Weights of a small mixture-of-experts language model, trained from scratch on English Wikipedia.
Size: 13 layers, width 256.
Training: a variant of Muon for the experts, 409M tokens, 6241 steps.
Below are experts of layer 3 (counted from 0) of a mixture-of-experts language model. Rows are named gate (a neuron's input weights, with its number), up (a neuron's input weights, with its number) and show model dimensions 0-255. Each number is 50 + 12 x the weight over its row's rms, rounded and kept within 0 to 99.
Before each expert's rows: a language model's description of what the expert responds to. This comes from a sample of Wikipedia text that the model never trained on.

# expert 22
Middle syllables inside long or foreign words and names, such as Gal-ile-o, Ap-ost-olic, Van-gi-ya and Cerato-so-ma.
gate1:28 42 35 60 52 65 49 47 42 65 79 63 54 40 41 41 47 47 83 48 47 38 49 59 65 36 55 34 43 68 44 48 46 34 45 50 57 51 33 45 42 67 44 49 60 71 44 54 43 42 64 62 57 45 55 44 53 42 45 56 55 44 39 65 70 33 55 44 57 43 63 68 59 48 63 50 36 60 61 49 62 23 57 38 58 61 46 43 70 66 70 39 58 62 48 40 39 30 73 55 42 49 41 60 60 57 62 72 40 52 57 59 51 34 33 54 29 74 51 49 62 43 11 23 49 45 31 64 46 63 49 57 54 52 47 55 51 52 27 37 42 44 48 75 40 50 61 37 54 42 57 47 52 48 74 54 48 68 37 40 49 45 60 43 38 51 34 58 25 49 40 58 58 67 48 64 43 60 45 60 53 47 44 40 54 42 66 71 41 72 30 53 60 47 69 67 39 54 44 68 39 38 50 58 38 67 66 35 30 44 31 51 27 49 55 50 51 50 46 64 26 24 72 53 36 56 61 59 36 52 31 46 48 64 59 36 54 45 47 42 29 54 57 25 63 45 41 47 64 62 37 45 45 47 45 60
up1:51 61 59 66 55 40 38 45 58 48 57 47 30 48 60 41 65 54 47 32 52 63 66 72 49 77 41 31 35 51 58 53 45 45 06 47 42 49 63 31 60 67 51 36 49 57 60 20 37 46 56 57 49 38 37 55 62 77 52 65 44 41 43 58 71 49 47 52 54 48 56 43 65 44 56 67 26 58 74 46 44 52 63 41 48 58 59 69 36 44 70 40 32 51 49 60 39 41 73 78 53 38 77 44 34 69 57 45 22 29 51 55 47 36 42 59 43 37 67 55 58 57 51 28 60 35 70 44 49 32 70 58 37 54 54 33 61 45 32 41 61 34 46 72 54 57 47 37 54 50 47 29 42 60 40 55 39 38 61 58 48 31 40 51 30 39 53 61 50 54 60 53 38 49 58 62 55 55 61 47 51 38 54 36 35 65 41 49 66 57 41 65 59 73 78 43 53 35 50 32 48 60 43 52 57 45 42 21 54 69 57 49 51 41 48 49 47 33 59 42 62 36 58 45 37 51 42 64 50 57 35 37 48 33 59 46 34 44 56 59 65 61 62 56 55 57 54 56 35 48 48 50 26 46 60 47

# expert 25
First syllable of proper names, often Japanese, Arabic or Spanish people and places, such as Al, San, Ja, Mam-iya, Dh-abi.
gate1:53 31 49 54 37 45 51 60 55 54 56 74 50 55 23 65 49 40 50 65 54 38 32 52 43 39 51 54 43 52 49 43 61 49 67 49 59 52 41 44 64 49 53 66 39 44 65 58 25 45 44 38 87 48 46 70 48 63 42 53 77 68 46 63 54 56 70 53 70 81 59 45 55 45 69 63 36 50 49 47 44 71 29 34 53 35 30 37 52 37 56 66 57 53 53 47 51 47 45 67 73 37 46 55 57 44 61 52 37 30 38 42 46 59 70 34 27 80 42 56 62 48 39 48 49 30 58 52 42 42 39 72 65 45 36 39 39 43 62 34 72 44 56 60 54 62 39 36 30 63 59 49 54 49 39 41 65 53 42 49 54 54 54 42 37 47 55 36 62 50 43 69 35 44 54 21 51 39 39 55 41 52 48 61 54 50 47 56 41 55 64 40 43 45 49 50 45 43 47 42 51 38 21 46 45 59 33 29 57 59 58 55 63 76 55 55 41 60 42 57 57 46 56 78 63 63 72 37 63 42 52 62 58 41 53 63 57 45 21 25 35 67 54 62 37 57 63 44 36 65 38 46 44 19 48 36
up1:61 41 39 48 57 63 60 32 54 35 71 47 49 68 56 43 61 35 70 46 39 52 57 55 36 53 49 66 55 63 39 48 50 43 43 43 64 30 43 43 46 53 52 52 28 52 40 67 48 42 39 72 51 31 52 32 34 45 58 62 44 32 57 34 47 58 49 50 52 64 60 58 33 52 67 63 34 67 55 49 45 44 43 56 43 37 60 41 44 55 44 45 33 58 62 70 44 37 32 65 48 64 52 57 45 61 71 41 55 51 30 55 31 49 49 51 46 47 33 62 39 67 51 59 55 53 42 71 37 35 57 53 34 25 74 45 49 25 48 51 30 57 58 31 47 68 44 37 53 41 28 65 52 47 48 36 43 55 37 40 58 34 61 50 52 57 57 67 74 63 43 58 31 51 50 73 56 34 66 51 70 44 73 44 56 54 55 40 34 65 31 75 65 56 57 69 62 56 44 46 54 51 65 48 36 40 37 78 57 46 41 50 71 41 35 52 38 47 43 44 54 66 60 35 45 51 62 36 75 42 52 82 76 73 56 44 41 34 39 39 39 61 55 48 34 53 43 66 36 65 58 39 50 24 52 43

# expert 29
Single letters or first pieces starting a word or name, often after a parenthesis, quote or bar, like W, h, Sho, Har.
gate0:47 50 54 65 38 37 21 60 38 62 52 34 32 45 44 59 53 53 60 39 52 66 57 67 33 62 53 51 44 55 53 53 52 37 55 52 53 26 45 57 46 42 45 40 48 64 55 41 67 26 57 61 48 53 49 52 62 61 68 51 34 42 44 54 51 53 37 61 54 59 47 71 34 52 66 52 56 36 46 48 58 52 48 43 44 56 68 69 35 45 42 49 28 38 62 52 31 51 52 39 35 50 58 40 59 28 47 70 47 73 54 83 38 53 79 56 29 58 40 51 43 44 36 27 48 28 49 49 28 20 48 86 44 44 33 40 46 62 50 39 52 57 36 39 67 66 65 44 40 42 55 53 47 43 40 56 66 61 48 57 49 49 29 60 50 55 59 76 60 38 36 38 32 44 38 20 52 50 39 64 69 56 46 30 41 60 65 57 48 47 57 43 55 61 43 78 49 45 40 48 58 49 46 37 63 36 64 58 54 29 52 38 38 48 65 73 66 47 45 54 63 46 47 24 57 70 64 39 62 56 60 40 46 48 48 67 49 54 70 56 51 67 27 67 35 73 42 50 48 36 59 28 47 48 49 54
up0:78 46 69 51 44 59 64 28 58 74 75 46 38 54 52 57 49 56 62 36 48 42 53 65 51 55 49 45 58 60 66 52 47 63 35 82 56 49 42 56 36 43 37 20 34 30 54 37 40 65 38 44 63 54 31 52 43 58 38 46 45 50 43 47 47 59 39 34 28 41 49 30 68 84 53 48 48 62 43 34 53 57 53 33 55 71 57 46 27 52 60 56 36 37 59 36 70 40 53 45 37 44 43 42 79 44 64 47 58 70 32 36 48 48 54 36 54 43 59 51 40 43 39 49 51 55 49 42 30 68 53 48 68 45 64 38 26 65 47 43 29 53 62 50 58 62 34 47 47 52 67 59 40 48 64 64 41 26 42 56 52 39 44 46 46 67 42 66 53 59 54 60 57 46 69 59 65 51 51 46 78 41 40 53 53 42 49 63 48 57 29 26 65 45 43 44 57 38 67 55 40 67 54 48 39 41 62 51 46 68 34 59 46 53 72 63 40 37 62 47 60 54 49 40 48 63 40 67 46 46 45 48 38 26 59 57 58 34 74 69 59 57 43 66 50 52 32 50 32 34 62 43 51 32 32 66

# expert 21
Last word pieces of foreign or unusual proper names, such as -nia, -ić, -r, -e, in tables and lists.
gate1:47 43 62 40 56 48 64 54 59 48 41 63 68 53 59 47 74 57 52 43 48 64 68 47 55 40 51 73 54 54 44 64 54 47 33 50 32 40 53 46 46 51 28 51 74 63 45 52 62 45 32 32 53 63 34 49 24 21 39 57 43 51 73 39 64 44 54 44 44 37 44 34 50 46 33 64 47 40 58 66 36 29 74 29 53 41 65 41 33 56 51 62 40 61 58 48 42 21 53 42 38 57 57 44 58 78 72 58 42 52 57 41 63 38 58 56 51 45 48 31 51 34 33 56 42 49 56 64 47 59 41 39 49 43 29 69 58 49 46 56 45 66 47 53 84 44 63 58 42 54 80 32 40 44 51 49 33 36 37 56 46 49 61 63 33 50 53 74 56 34 49 62 54 34 56 62 33 57 42 52 63 36 40 55 53 53 25 70 58 41 60 56 44 52 60 36 34 59 69 52 39 63 53 75 31 40 61 50 53 43 34 48 73 61 42 66 48 57 44 30 53 33 46 71 64 58 37 50 49 79 34 33 52 55 52 56 46 46 48 53 61 59 39 53 52 44 37 54 73 61 53 61 56 63 48 22
up1:75 41 66 36 73 36 44 55 49 34 65 41 44 48 44 52 52 61 57 47 50 45 53 51 58 35 58 64 58 32 47 61 41 49 32 36 56 21 74 45 27 66 51 45 54 65 56 47 60 46 41 29 47 68 58 60 52 22 35 51 47 36 67 44 42 50 78 46 35 53 71 41 53 57 39 50 52 44 56 59 62 47 55 64 50 44 48 49 34 71 67 64 59 63 62 50 65 27 64 58 53 35 60 23 74 50 54 43 48 41 50 38 52 51 50 45 52 60 32 52 51 26 49 44 46 52 68 61 55 58 40 39 55 37 22 60 60 43 46 40 74 60 55 47 48 32 54 62 38 44 83 45 71 49 44 33 27 50 32 49 55 62 60 61 38 56 43 79 45 23 36 64 52 54 39 44 20 66 66 44 52 53 47 81 68 38 37 56 53 56 50 47 54 47 53 40 44 66 48 66 49 48 60 58 53 48 50 45 62 51 32 60 54 66 27 67 52 55 35 41 45 39 50 35 47 30 51 54 45 53 36 31 50 31 61 55 50 50 41 57 70 42 26 57 39 55 43 46 63 48 69 58 46 50 39 46